Weights of a small mixture-of-experts language model, trained from scratch on English Wikipedia: vocabulary 8192, 240 squared ReLU neurons an expert.
Below are experts of layer 5 (counted from 0) of a mixture-of-experts language model. Rows are named router (the router's row for the expert), up (a neuron's input weights, with its number), down (a neuron's output weights, with its number) and show model dimensions 256-319. Each number is 128 + 24 x the weight over its row's rms, rounded and kept within 0 to 255.
After each expert's rows: a language model's description of what the expert responds to. This comes from a sample of Wikipedia text that the model never trained on.

# expert 30
router [125 120 120 136 139 148 171 146  87 153  92 134 126 138 137 117 131 123 126 141 144 161  97 168 109  90 146 118  84 117  93 125 146 155 130 109 147 139 149 167 111 138 139 138 118 110 131  88 140 144 185 139 187 124 157 115 111  97 144 140 122  98 118 145]
up0 [173 101 155 111 127 137 126  91 153  97 180 104 116  92 101 128 124 173  96 115 138  98 131 127 102 103 137 125 121 161 171  98 160  91  97 130 133 138 122 124 148 120 140 128 175 123 125 116 133 124 109 141 122 147 123 159 100  93 118 157 154 162 156  95]
down0 [152 133 127 144 154 112 138 150 202 110 121 108 124 126 144 141 140 121 125 116 126 122 125 119 143 151 107 148 144  93 127  93 116 139 131 110 114 125 141 146 116 129 141 146 134  93 151 136 121 131 162 153 165 153  79 134 124 143 102 126 149 142 136 115]
up1 [126 128  97 154  89 135 117  89 105 153 158 129 122 149 106 115 141 118 151 195 122 137 112 152 135 106 143 151  81 125 109 114 138 130 152 113 144 122 163 176 112 146 167 185 128 124 146 160  65 136 177 120 170 124 159 128 179 137 111  88 137 136 146 106]
down1 [123  99 100 113 179 111 117 157 107 123 118 124 115 129  79 116 147 102 149 104 108 105 117 110 132 138 163 156 134 112 134 141 104 110 157 147 115 173 122 125 120 115 117 159 112 124 130  91 100 111 162 174 101 149 140 138 102 115 142 131 171 118 134 117]
up2 [112 117 141 135  87 110 160 138 113 109  76 131 153 140 128 141 134 132 118 127  98 112 101 108 149 145 140 124 142 144 139 119 131 110 126 149 137  98 118 178 160  86 159 126 152 138 134 129 125 141 105 164 156 138 103  96 138 119 152 153  95 121 147 117]
down2 [117 109 166  93 149 136 102 111 124 119 174 138 145 155  85 108 128  97 137 165  98 136 137  68  85 151 128 162 126 120 106 119 169 142 158 148 109 129 176  95 149 154 179 127 129 114 145 107 148  89 159  94 136 142 108  97 171 180 123 121 116  96 126 151]
It responds to: Plural nouns and year digits

# expert 29
router [114 109 116 135 126 133 127 134 147 116 125  97 133 144 126  76 163 121 128  94 120 146 148 122 173 110 107 150 109 118 104 123 119 124 145 166 120 158  90 121 127 127  88 122 153 100 113 103 117 135 107 138 192 155 146 131 134 136  94 158 183 132 115 125]
up0 [131 112 114  76  74 141 157  89 105 128 111 147 110 138 159 134 126 107  96 104 103 153 123 113 114  92 122 152 140  74 153 126 135 112 149  97 115 141 136 100 130 130 167 169 121 144 171 155 116 111 158  96  99  94 129  99 144 117 127 125 131 144 149 121]
down0 [125 118 117 158 115 177 119  99  90 127 122  91 144 128 144 117 130 145  91 111 119 112 135 126 145 125 121 114 105 156 103 152 137 135 129 150 168 102 156 151 129 101 148 139 110 115 142 147 152 143 150 182 118 121 165 107  88 124 141 146  91 104 141 129]
up1 [113  95 121 102 185 155 110 125 108 129 109 135 133 132 137 103 144 115 165 122 112 134  98 118 143 114  91 115 130 158 106 149 159 129 142 140 108 153 118  69 104 153 142 105 165 131 150 185 142 140 158 118 138 160 167 130 137 160 134 116 127 101 113 107]
down1 [ 83 181 107 109 180 112 108 114 165 135 136 101 174 122 122 144 143 145 148 125 135 161 123 128 121 136 175 193 106 130 147 150 125 165 137  99 100 128 155 156 102 124 157 139 175  82 133 131 163 146 119 137 136 155 117  91 146  61 149  91 110 125 156 125]
up2 [138 143  69 134  89 137  92 116 170 150 116  97 108 125 115 161 153 113 154 160 138 155  98 105 141 114 151 138 131 151  86  93  98 164 139 130  86 131 128 122 154 130 143 134 119 125 107 179 148 153 128 113 111 131 158 123 141 165 171 144 141  95 138 128]
down2 [112 132  84  87 122 113 143 152 103  98 153 117  75 126 140 138 128 157 121 130 100 138 110 146 142 109 124 145 123 125 141 126 106 117 154  84 181 147 136 147 104 116 125 121 131 134 108  94 121 108 129  96 120 157  99 131 108  65 141 117 155 126 161 101]
It responds to: Common abstract modifiers

# expert 28
router [115 117 124  97 128 136 119 142  76 119 112 128 145  81  96  64 111  90 111 124 130 127  66 119 115 157 143 158 148 129  90 120 140 113 144 124 156 154 136 132 155 149 115 136 126 168 146 119 118 151 100 117  85 103 132  88 110  90 108 170 128  91 108 111]
up0 [136 121 106 156 126 100 125 134 120 137 137 118 133 122  99 118 125 145 106 144  85 110 145 127 163  93 108  86 118 134 124  84 132 100 186 134 128 110 136 112 126 179 170 149 134 144 150 101 133 142 125  85  88 133 112  86 133  99 137 140 120 120 130 128]
down0 [156 112 114 136 150 102 121 106 144 121 112  88 103 165  87 131 137 166 163 143 128 115 132 143 111 159 110 143 130 128 101 158  99 106  98 144 145 114 130 159 134 145 117 116 169 100 111 110 125 118 155 136 147 102  82  91 115 115 133 134 142 120 128 138]
up1 [125 113 120  88 130 129 121 139 159 154 153 107 111 106 146 129 144 149 136 140 123 148 164 123 152 133 191 159 108 153 136 111 118 157 140 135 125 104 183  78 181 136 128 116 138 131 134 103 127  91 115 116 108 136  76 141  88 155 104 113  81 118  97 127]
down1 [102 105 136  83 136 147  71 125 170 136 129 126 122 124 106  98 147 108 110 138 125 106 122 162 168 101 163 117 120 161 117 108 115 143 152  89  98 144 109 102 130 120 145 126 151 113 148 122 120 136 126  99  95 166 152  96  78 131 131 100 118 109 127 169]
up2 [103 126 134 112 116 149 121 122 125 135 165 152 120  92 147 121 127 137 157 120 134 117 117 152 117 129 116 136 152 180 101 114  92 133 161 162 171 133 146 122 134 183 142 120 163 112 137 130  85  92 111 127 141 177 141 146  64 155 122 145  73 160 127 152]
down2 [177 163 166 127 103 132 127 165 174 152 159 160 117  85 127 116 135 140 161 101 138 134 100 159 116 122 166  83 158 137  79 146 142 135 111  97 178 157 129 145 150 155 109 154 143 118 126 133 155 110  92 135 112 149 100 150 142 134 118 117 151 137 109 143]
It responds to: Line breaks before list rows

# expert 27
router [155 120 166 146 104 125  91 128 123 129 112 124 143 132 126 109 143 129 164 154 118 141 152 104 117 126 171 119  85 140 139 142 111 124 136 169 128 124 126 160 138  67 180 118 103 135 141 123 135 120 144 127  76 112 125 105 144 118 164  83 137 115 124 163]
up0 [129 127 134 135 132 123  96 130 176 104 151 131  93 147 136 141 122 101 100  94  98 111 117 165 146 119 136  95 100 130 125  99 115 104 122 105 134  96 126  76 142 155 105 123  96 174 116 136 195 132 124 165  86  58 107 124 149 142 169 152 123 119 141 104]
down0 [146 107  93 106  97 115 128  88 108 122 125 132 152 112 161 128 135 141 114 143 130 142 128 116  37 120 112 122 128 155 164 140 127 117 171 125  64 150  95 162 121 135 125 125 112  95 184 120 167 122 135 152 142  71 137  96 104 113 109 137 129 128 106 120]
up1 [144 167 111 132 101 126 111 120  94 176 121 170 135 133 161 118 110 141 106 167 113 120 141 105 136 153 159 101 141 151 127  92 107 137 112 160 107 181 149 154 153 191 112 102 135 127 112 145  86 116 100 124  88 183 156 137 106 107 152 122 109 159 134 121]
down1 [116 115 148 107 158 117 138 163  93 101 112 145 113  99 130 103 126  87 163 130 141 106  92 140 133 112 115 125 129 107 134 120 117 134 128 130  75 131 165 166  94 160 173  79 144 112 123 163  90 155 104 133 131  88 134 150 177  96 104 127 150 136 142  92]
up2 [120 104 112 145 123 138 118  88  99 140 114 123 109 107  82 155 198 124  99 176 133  80 105 118  99 145 152 156 135 130  94 152 111 140 137 109 142 142 129 119  65 138 132 137 101 152 128  82 133 133 114 104 130 160 105 138  96 131 181 111 108 144 152 101]
down2 [105 120 132 118 145 146 127 122 167  99 130 147 108 134  94 118 138 171 105 127 157 139 123 119 139  95 144 172 149  90 120 131 108 126  98  98 147 126 140 135 125 147  95 119  94 124 138  93 142 168 157 125  89 157 107 169 100 153  93 128  93 107 102 139]
It responds to: Sentence-opening function words

# expert 12
router [113 148 105 117  80 141 123 118  99 154 165 116 154 107 120 139 119 107  96 133 124 143 125 160 143 127 165 142 127 155 158 138 156  83 121 110  87 116 149 118  82 132  80 143 121 152 127  86 138 110 112 136 117 102 147 161  91 113 111 116  98 140 142 145]
up0 [110 116 152 147 117 114 120 116 141 114 138 115 181  96  93 128 126  82 104 133 141 143 118 163 130 153 111 106 120 159 115 120 124 122 115  76  90 138 118  89 127 164 104 136 145 138 127 127 137 129 127 103 103 173 120 111 128 155 117 141 162 121 164 126]
down0 [132 100 118 119 156 127 119 118 155 109 123 118 177 115 143 141 128 144 128 175  97 135 172 180 121  92 132  88 143 117 130 116 108 133 116 137 126 132  94 119 154 140 160 133 124 134 153 122 150 127 123 149 143 112 124 104  75 116 176 101 132 146 153 148]
up1 [ 92 141 132 115 136 169 145 157 130 169 174 108 110 107 138 144 128 136 109  75 114  96 142 139 140  92 151 158 140 111 108 152 134 129 132 109  93 101 138 157  96 122  96 101  98  84 110 138 104  96 159 137 166 136 138 126  70 114 111 158  77 110  66 145]
down1 [121 115 118 151 109 138 139  95 124 154 143 130 149 108 180  95 134 108 126 122 120 144 111 136 130 155 147 109 130  93 125 148 159 118 126 107 129 107 145  78 136 140 108 121  83 136 124 150 139 130 148 139 123 152 130 144 142  80 158 114 102 110 127 136]
up2 [126 150 148 125 113 135 143 118 114 142 142 109 107 120 138 106 139 119 119 122 107  99 178 156 112 168 125 142 129 150 123 127 132 124 132 111 148 138 117 159 159  97 126 188 140 112 172 159 159 139 120 118 122 154 125 143 115 131 163 130 136 104 159 129]
down2 [137 148 108 116  75 145 138 114 107 135 122 154 124 144 144 120 108  83 113 155 118 110 150 134  86 171 129 129 133 132 149 110 151 122 105 168 145 117  99 111 142  86 183 101  94 139 116 114 135 129 126 134 111 153 168 119 140 134 179 171 112 113 121  91]
It responds to: Countries in tables

# expert 22
router [ 98 132 125  94 148 115 147 139 158 169 113 109 143 177 148 152 119 154  96 130 159 148 145  90 140 109 149 118 106 130  91 129 113 115 166 152 127 123 114 138 129 113  87 120 118 138 148 126 111 114 155 111 103  85 124 100  87 114  97 166 110 146 129 145]
up0 [146 135 154 116 141  97 178 134  98 110 116 102 113 145 132 125 103 115  92 106 147 126  74 129 142  83 142 178 107 158 116 131 156  94 114 157 133 122 138 114 158 150 149 173 135 102 125 120 134 104 142 133 125 136 105 128 132 140 103 115 100 136 153  92]
down0 [ 96 131  98 139  98 131 123 149 139 133 112 130 101 123 130  62 132 116 147 118 123 176 161  54 142 143 167 124 101  87 121 148 105 129 147 136 146 121 174 113 136 125 113 116 134 138  79 100 155 132 137 152 156 122 140 133 112 148 115 162  93 129 138 115]
up1 [143 117 148 153 130 108 144 174 149 153 128 133 133 102 108 126  98 141 124 133 122 145 144 122 110 146  99 106  97 196 116 125 135 134 158 118 139 115 138 135 129 127 116 116 148 112 130 136 132 140 140 130 135 162 140 123 146 104 157 121 184 188 109 125]
down1 [128 139  40 177 111 116 110 104 127 113 129 138 151  83 144 136 148 103 110 123 140 113 164 135 165 166 134 136 155 120  94 108 130 113 139 132 146 131 119  81 110 102 155 113 148 112  85 141 128 149 107 125 123 105 143 161 156 121 124  92  95 185 154 108]
up2 [143 105 100 126 125  94 103 128 121 128 120 127 117 128 142 160 133 111 122 132  96 140 142 137 130 132 129 139 104 170 135 103 102 108 138 170 131 116 173 112 114 130 143 122 120 136 111 125 124  94 136 163 132 145 164 117  83 182 153  92 108 152 104 128]
down2 [ 93 140 154 139 144 115 154 144 112 160 105 127  92 112  86  58 130 128 134 173 125 160  77  96 115 140 130 100 114 121  97 109  92 111 137 164 112 141 128 114 102 133  74 130 130 108 112 136 150 112 152 173 142 155 110 132 152 119 185 134 128 102  64 131]
It responds to: Indefinite articles and numerals

# expert 9
router [115 186 128 105 170 127 143 121 102 152 140 118 103 125 137 129 112 161 155 165 122 136 118 148 136 101 122 137 125 122 101 150 155  67 115 151  93 122 107  92 135 159 124 104 152 147 167 113 124 123  96 145 155 116  68 180 129 171 153 158 138 148 134 156]
up0 [145 125 150 111 121 101 105 129 149  85 156 163 120 108 116 138 133 154 141 113 108 103 109 168 110 134 114 121 143 111 108 109 137 137 131 147 132 121  82  80 139 134 108 131 122 106 134 130 140 161  98 120 146 123 109 128 126 124 159 115 122 135 146 169]
down0 [152 151 146 130 148 119 109 176 129 135 149 110 143 122 175 135 139 145 138 110 153 143 106 106  92 132  99 164  87 128 120 127  88 147 128 141 161 128 119 135 148 163 174 112 113  96 145 120 119 158  98 108  92  84 145 126 129 160 142 101 110 116 149 132]
up1 [111 144 134 119 140 160  89 145 120 148 100 134 100  89 106 103 121  88 129 137 142 124 105 140 111 164 116 139 122 145 127 145  92 126 132 159 115 130 142 121 140 147 130 167 117 122 125 119 104 168  90  85 147 155 159 125  97 142 132 116 100 125 122 106]
down1 [120 108 122 135 102 145 121 107 104 122 102 135 130 142 137 126 138 101 149 119 131 156  92 100 118 122 140 105 174 162 120 144 150 117 138 126 120 126 146 123 127 102 106 138 135 164  93 102 128 123 120 182 106 121 183 153 119 120 122  93 144 148  87  99]
up2 [122 128 125 130 120  75 118 126 136  79 115 121 152  78 121 117 145 145 125 114 154 114 123 162 159 170 171 145 128 122 121 132 145 107  99 151 169  82 128  96 145 140 147 146 112 151 122 171 134 110 129  95  86 149  77 135 109 151 155 133 121 167 115 126]
down2 [115 146 132 142 151 159 106 134 151  89 159 114 144  89 155 124 101 132 101 152 136 117 123  85 110 141 166 148 156  94 126 120 111 145 114 100 131 164 128 124 137 138  93 109 131 126 137 145 146 116  88 151 120 161  87 133 144 119  75 140  80 133 102 131]
It responds to: Prepositions and comparatives

# expert 11
router [ 95 132 130 140 142 133 162  89  99 125 137 122  96 162 122 134 119  92 139 150 128 142 118 121 119 108  97 112 135 129  97 161 121 151 142 128 168 145 156 127  74 134 117 132 136 121 136 144 138 133 159 134 127 104 142 124  98 146 126 165 121 102  93 136]
up0 [128 122  97 136 117 122 143 138 108 109 158 131 139 144 107 129 126 133 112 115 157 141 133 139 104 136 157 107 140 148 127 105 119 109  70 131 129 163 133 135 137 139 134 140 105 166 131 141  75 155 140 139  93  99 109 150 147 161 143 128 119 130 100  68]
down0 [147 158 113 181 129 106 121 108 171 149  76 145  89 102 130 142 121 128 172 162 192 106 145 100 131 118 139  93 157 169 117 114 155 142 172 149 105 124 110 132 106 142 135 129 129 150 130 100 125 109 143 103 118 149 117 128 114 147 103 133 154 113 126 160]
up1 [106 117 131 138 134 132 113 119 131 141 122 122 102 184  95 191 129 144 135  89 122  85 158 126 104 100 149 101 154 126 164 158 118 136 119 123 159 154 124 128 134 151 129 172 139 115  85 140 190 106 166  96 118 138 128 139 143 153 142 132  84 159 147 122]
down1 [117 109 127 180 102 115 127 128 155 135 119  79 156 124 122 132 161 148 117 110  87 130 123 123 130 137 123 144 141 170 131 107 125 133 107 149 129 140 154 131 124  97 152  87 115 119 117 104 129 131 138 141 157 105 118 156 123 114 115 126 109 104 137 144]
up2 [144 104 167 109 173 106 107 132 149 164 188 172 129  97 129 118 121 122 122 106 128 123 133 159 123 146 115 137 135 180 145 142 139  72 106 101 143  81 109 128 131 105  96 126 141 107 134 132 120 146 151 121 125  96  92 146 162 137 119 125 136 159 121  50]
down2 [166 145 128 152 156 110 109 101 125 163 130 155 132 171 147 161 118 126 133 132 131 162 186 132 189 121 157 133 164 114 127 149 109 144 144 107  99  63 174 123 111 147 167  86 120  95 117 102 164 149 116 137  84  96 150 112 113  76 136 120 119 115 101  86]
It responds to: Scientific and technical nouns

# expert 20
router [126  95 104  93 174 122 114 121  88 120 158 129 101 114 144 116 119 172 142 113  93 149 122  95  90 167 126 115 115 115 103 127 104  89 142 139 132 138 202 150 131 120 129  80 150 166 148 112 144 112 133 129 136 102 134 102 117 151 129 135 107  92 136 129]
up0 [108 128 149 169 121  87 145  92  83 141 131 136 136  87 171  93 145  88 112 126  78 114 102 104 126  71 105 148 151 129 131 155 155 112 120  85 113 119 120 176 134 111 138 132 136 137 122 117 138 139 160 133 162 117 100 147 121 129 135  91 160 138 149  94]
down0 [113 116 160 114 114 113 106 135 174 130 158 102 100 117 132 115  83 125 112 151 101 115 127 129 113 170 100 121 135 140 115 132 157 129 126 102 150 152 127 113 105 174 163 109 111  92 155 120 133 159 143 158  76 110 139 121  98 144 117 138 147 146 117 174]
up1 [165 137  77 131 157  95 105 107 102  99 148 142 143 147 107 127 140 147 114 109 119 107 149 126 145 116 143 125 111 132 107 144 121 127 109 128 140 107 134  78 123 146 155  90 117  99 153 122 172  97 131 154  85 110  86 154  86 134 156 112 117  93 125  79]
down1 [100 144 144  99 120  82 140 171 145 142 135 138 130 132 131 107 108 116  92 112 118 136  97 146 153 142 121 119 137 134 108 132 131 121 117 122  96 153 147 156 112 138 154 135 106 107 141 142 107 111 134 119 136 107 145 176  97 135 103 126 176 118 118 132]
up2 [ 61 126 132  92  97 121  83 104 128 105 135 114 141 108 124 139  83  98 143 136 166  93 110 144 139 157 130 146 160 164 167 202 126 147 114 136 136 135  87 105 141 123 135 156 139 118 137 124 152 102 136 117 113 158 122 169 127  74 149 129 117 117 129 145]
down2 [143 169 178  85 157 128 117 123 100  79  98 125  82 146 128 128 116 151 119  98 100 146 175 118 116 144 148 166  88  83 148 132 125 121 127 137 155 168 156 198 155 138 100 108 150 100 111 145 132  88 139 137  93 170 149 181 137 154 127 143 161 127 121 133]
It responds to: Function words, military text

# expert 13
router [133 196 133 107 191  85 180 109  88  94 115 124 156 142 145  93 107 177 156 146 116 152 110 149 108 102 132 125 110 127  92 129 150 148 135 117 142 167 125 131 162 108 145 101 142 148 103 130  93 124 143 122  93 108 147 112 135 143 110 109 117  91 127 131]
up0 [106 143 126  98  97 144 125 117 130 145  73 169 158 107 135 128 131 115 140 166 114 126 110 136 118  93 117 129 146 136 165  90 159 116 140 116  87 133 137 116 149 151 173 140 115 125 113 145 139  99 122 117 154 116 109 122 133  91 136  98 141 143 118 114]
down0 [114  95 146 132  96 116 137 110 105 131 133 146 112 156 137 152 147 111 134 157 109 128 147 171 142 139 123 117 124 114 152 141 111 115 143 123 125 150 140 113 150 171  92 118 121 124 121 158 166 109 150 129 116 136 131 147 166 124 156 184 142 147 138 110]
up1 [103  96 107 138 146 146 136 113 106 137 103 155 126 131 127 150 166  85  97 166 118 163  89 192 139 143 129 151 131 157  83 121 132 124 126 157 155  81  86 139 122  92 150 129 126 129 115 162 154 153 143 138 114 168 152 161 140 129 122 107 110 126 119 189]
down1 [104 125 109 133 138 122 141 120 151 115 126 113  89 121 145 124 126 120  98 144 114 113 121 136 114 124 124 142 166 111 160 165 122 137 130 122 139 144 120 154 131 114 102  81 143 123 125 147 124 125 135 129 140 126 141 103 101 137 154 157 100 137 113 150]
up2 [133 133 117 107 132 145 131 126 138 127 138 157 122 130 112 129 129 149 146  96  85  90 112 125 134 127 110 131 135  94 158 155 156  99 144 124  97 135 132 183 121 135 133 145 106 104 111 153 104  82  76 125 177 132 142 137 141 137 141  97 123 141  75 109]
down2 [154 109  98 117 126 108 162 130 126 134 171 173 109 139 164 147  92 131 140 131 130 160 170  78 151 123  93 164 157 135 134 100 141 171 140 109 118 138 124 151  84 114  77  80 117 117  96  98 111 180 108 116 140 104 113 118  96 118 114 150 128 100 108 168]
It responds to: As in cast lists

# expert 31
router [131 152 139  94 106 118 158 107 112 141 109 100 103 132 152 120  85 114 102 100 168 146 141 111 150 147 167 165 116  94 125 168 123 136 136 129 104 146 150 139 131 169 135 126 159  98 120 136 102 112 156  77 150 118 151 112 163  96 106 126 114 127 134  80]
up0 [102 119 126 111 132 110 144 142 172 106 181  92 103 123 126 136  97 157 116  95 143 115 132 101 138 123 131 110 139 164  95  85 169 106 146  83 122 129 110 159 129 124 122 113 116 111 176 118 125 171 123 153 154 133 105 114 162 150 158 161 130 170 136 154]
down0 [135 128  84  96 138 146 133 118 133 128 179  99 106 119 144 139 151 170 122 110 163 156 164 106 139 115 145 112 121 130 135 140 182 101 115 151 143 125 158 159 110  99 105 113 169  68 142 112 173 147  86 137 136 157  98 144  92 144 139  89 108 114 101 146]
up1 [139 152 129 142 173 126  96 135 169 160 142 134 156 128 169 111 123  97 105 141 154  99 138 147 149 156  98 109 148 120 109  78  71 106 111  74  73  70 129 121 106 172 132 113 144 131 123 150 112 172 139  92  76 186 132 145 168  98 124 132  66 134 133 126]
down1 [164  93 123 156 195 115 149 140  97 129  87  98 144  94 112 115 105 134  98 126 108 137 149 110 104 137 158 143 150 122 151 100 106 105 139 136 147 121 137 163  99 116 106 150 116 182 125 151 100 113 116 121  97  89 141 113 106 112 116 129 104 125 104 159]
up2 [148 100  99 154 172 153 155 136 142 141 110 132 150 126 123 124 137 115 121 125  96  99  93 139 143 154 115 144 166 121 128 113 129 126 113 146 122 111 117 106 199  99 201  72 101 141 154 135 120 151  78 135 111  74  92 108 109 127 124 109 107 148 139 142]
down2 [ 86 142 146 108 110 130 142 110 111  96 119 144 165 114 112 179 138 153 122 129 115 168 115 146  70 143 127 134 131  86 116 135 123 128 106 159 155  98 106 118 130 157 143 106 131 143 149  94 140  87 152 131 129 107 148 119 136 106 102 139 159 139  99 147]
It responds to: Section heading markup

# expert 17
router [159 121 123 141 115 178  89 149 109 124 149 104 128 137 126 170 104 125 116  74  99 121  94  97 127 136 121 119 103 164 123 144 141 161 132 148 158 143 110 158 133 123 102 148 163  88 158 115 136 103 109 100 134 100  86 115 120 131  80 153  98  73  95 121]
up0 [103 114 103 113 134 154 141 137 119 130 142 136 141 124  96 107 136 153 117 101 132 103 135 129 128  95  97 146 128 111  72 102 148 155 118 138 107 134 125 127 128 144 159  96 124 152 144 112 185 118 122  82 160 131  88 130 132 154 123 116 161 116  91 125]
down0 [120 129 103  98 107 156 166 128  87 138 130 114 140 123 164 129 126 113 150 149 144 125 113 104  75 149 122 129 145 159 136 161 140 150 132 108 152 152 159 167 173 160 188 115 126  89 116 129 122 162 152 135 132 157  59 154 109 115 103 116 110 116 120 114]
up1 [174 159 143 116  91 130 132 141 155 116 149  96 130 115 100 154 144 141 103 134 106  96 121 113 177 132 165 148 121 115 112 109 146 107 177  97 131 117 123 104 112  81  78 134 119 100 174 150 209 132 144  86 135 138 117 111  99  73 166 135 163 117 115  91]
down1 [160  88 128 142 168  99 135 116 106 108 130 155 118 141 121 104 119 124 129 130 127 140 158 152 115 147 113 143 144 114  87 149 121  90  77 138 151 139 131 137 140 108 146 141 122 113 113 125  93 149  74 145 131 103 114 178 146 147 113 164 166 139 132 102]
up2 [106 146 162 128  92 191 137 154 130 162 168 132 119  96 128 105 101 133 132 134 120 116  93 143 158 143 157 124 102  96 119 113 115 126 124 141 161 103 114 121 165 169 120 111 147 123 120  89 121 163 135 103 155 107 135 132 174 149 133 104 158 114 169 130]
down2 [140 206 130 124 113 126 146 153 183 156 125 155 115 117  95 135 111 157 101 113 116  93 143 156 120  92 117 110 126 116 111  99 172 151 111 123 138 128 149 109 171 177 136 120  94 143 113  81  98  86 163  94  94 149 123 157 147 135 151  97 106 122 150 111]
It responds to: Surname consonant pieces

# expert 0
router [146 129 141 144 180 141 140 112 130 112 105 108 101 115 137 111 151 140  88 173 139 136 139 122 140  92 137 124 144 107 160  83  85 116 102 125 131 142 178 129 107 141 144 134 103 109  82 104 133 131 141 116 159 101 135  95 124 101 138 177 115 195 161 118]
up0 [158  96 159 154 125  94 108 155 102 122 188 157  85 160 142  93 139 166 142 128 126 138 148 178 108  84 124 134 105 122 141  76 119 144 103 171 130 121 169 152 174 148 153 120 146 149 113 138 106 137 125 128 116 133 111 131 141 161 145 133 143  86 116 156]
down0 [171 121 150 138 123 148 150 156 140  86 156  97 148 124 139 145 121 103 138 148 140 130 144 139 151 116 136 134 168 118 116 169 143 146 137 151 118 130 123 156 127 118 126 101 137 151 141 112 106 142 142 104 127 155 131 126 110 167 137 136 149 125 100 125]
up1 [109 160 172 101 122 120 136 132 168 180  97 109 151 138 130  99 136 165 115 123 123 156 124 160 145 154 142 116 151  88 137 115 118 160 186  85 135  86  94 160 110 122  79 125 127 145 105 108 118 179 129 126 160  74 157 142 168 141 122 130 134 139 178 101]
down1 [132 107 181 113 144 154 159 146 117 123 140  55 145 118 114 101 116 118 151 124 145 110 155 126 120 142 122 159 149 151 108 160 117 128 126 139 100 110 121  90 156 144 112 108 164 122 118  90  96 182 164  94 146 133 161 121 118  93 108  97 148 147 168 141]
up2 [154 143 107 127 104 119 154  93 107 105 139 152  96 141 107 132 133 160 181 122 118 145 108 143 144 137 118 155 133 188 156 114  89 175 127 110 119 128  78 104 130 132 121  78 114 119 112 129 116 148 154 106 109 139 135 112 128 148 129 127  97 126 133 140]
down2 [165 106 144 147 134  88  84 100 151 131 110 110 165 135  86 151 139 150 139 133 136 103 121 153  90 156 120 146 147  86 106 103 173 116 106 111 131 145 113 118 103 195 125  91 133 137 131  60 152 138 113  88 149 166 118 109 194 132 129 143 115 122  82 134]
It responds to: Sentence-end boundaries

# expert 7
router [160  95 166 115 151 123 103 103 161 126 120 165 103 150 138  90  86 138 150 146 139 149 142 138 146  88 166 126 106 115 154 122 154 129 147 133 118 143 121 135 164 129 117 109 182  86 122 138 184  81 132 149  98 165 115 124 103 104 147  97 131 134 134 132]
up0 [ 96 131 127 104 136 156 130 183 113 147 167 117 142 128 145 126 151 127 153 135 133 113 156 140 139 136 100 119 136 127 147 157 135 124 149 164 120 131 145 158 164 123  38 134 160 139 142 140 184  89 129 121 147 129 152 143 157 157  77 150 115 118 145 163]
down0 [166 120  81 135 137 115 119 118 144 178 125 101 151 143 114  86 130 115 102 140 149 166 145 124 149  88 146 114 102 110 128 156 106 103 117 120 106 168 151 130 113 107 148 121 131 151 142 143 150  95 108 118  93 157 140 149  81 156 137 153 150 133 120 100]
up1 [131 142 145 134 116 143 108 111 106 130 149 161 145 125 120 121  98 102 140 109 116 130 125 124 101 129 154 122 123 160 165 128 144 200  96 128 144 143 131 152 142 117 121 151 122  88 146 135 152 132 173 104 112 126 145 126 125 118  80 159 160 162 159 160]
down1 [146 147 151 166 108 131 116 143 134 157 114  83 142 112 124 153 130 136 125 123 108 178 142 109 143 122 137 142 131 102 134 155 122 118 172  98  96 114 154 140 115 143  79 132 117 154  77 115 152 123 140 130  91 129 130 114 109 112 153 162 154  98 150 143]
up2 [180 115 124 115 186 139 143 128 147  97 109 137 152 134 147 151 171 149 153 166  99 120 120 107 190 104 143 114 120 141 138 148  93 134 121 141 134 156 114 126 110  97 121  94 148 176 136 162 159 112  92  97 139  93 119 182 130 121  98 143 191  98  94 109]
down2 [139 150 119 144 123 141 136 122 103 133 135  63 123 157 154 133 150 150 111 137 126 125 142  54 118 138 136 142 157 107 134 162 108 130 111 156 124 123  98 179 150 125 162 116 126 129 138  97 129 130 124 151 151 130 144 150 126 160 123 137 148 130 117  99]
It responds to: Copular and auxiliary verbs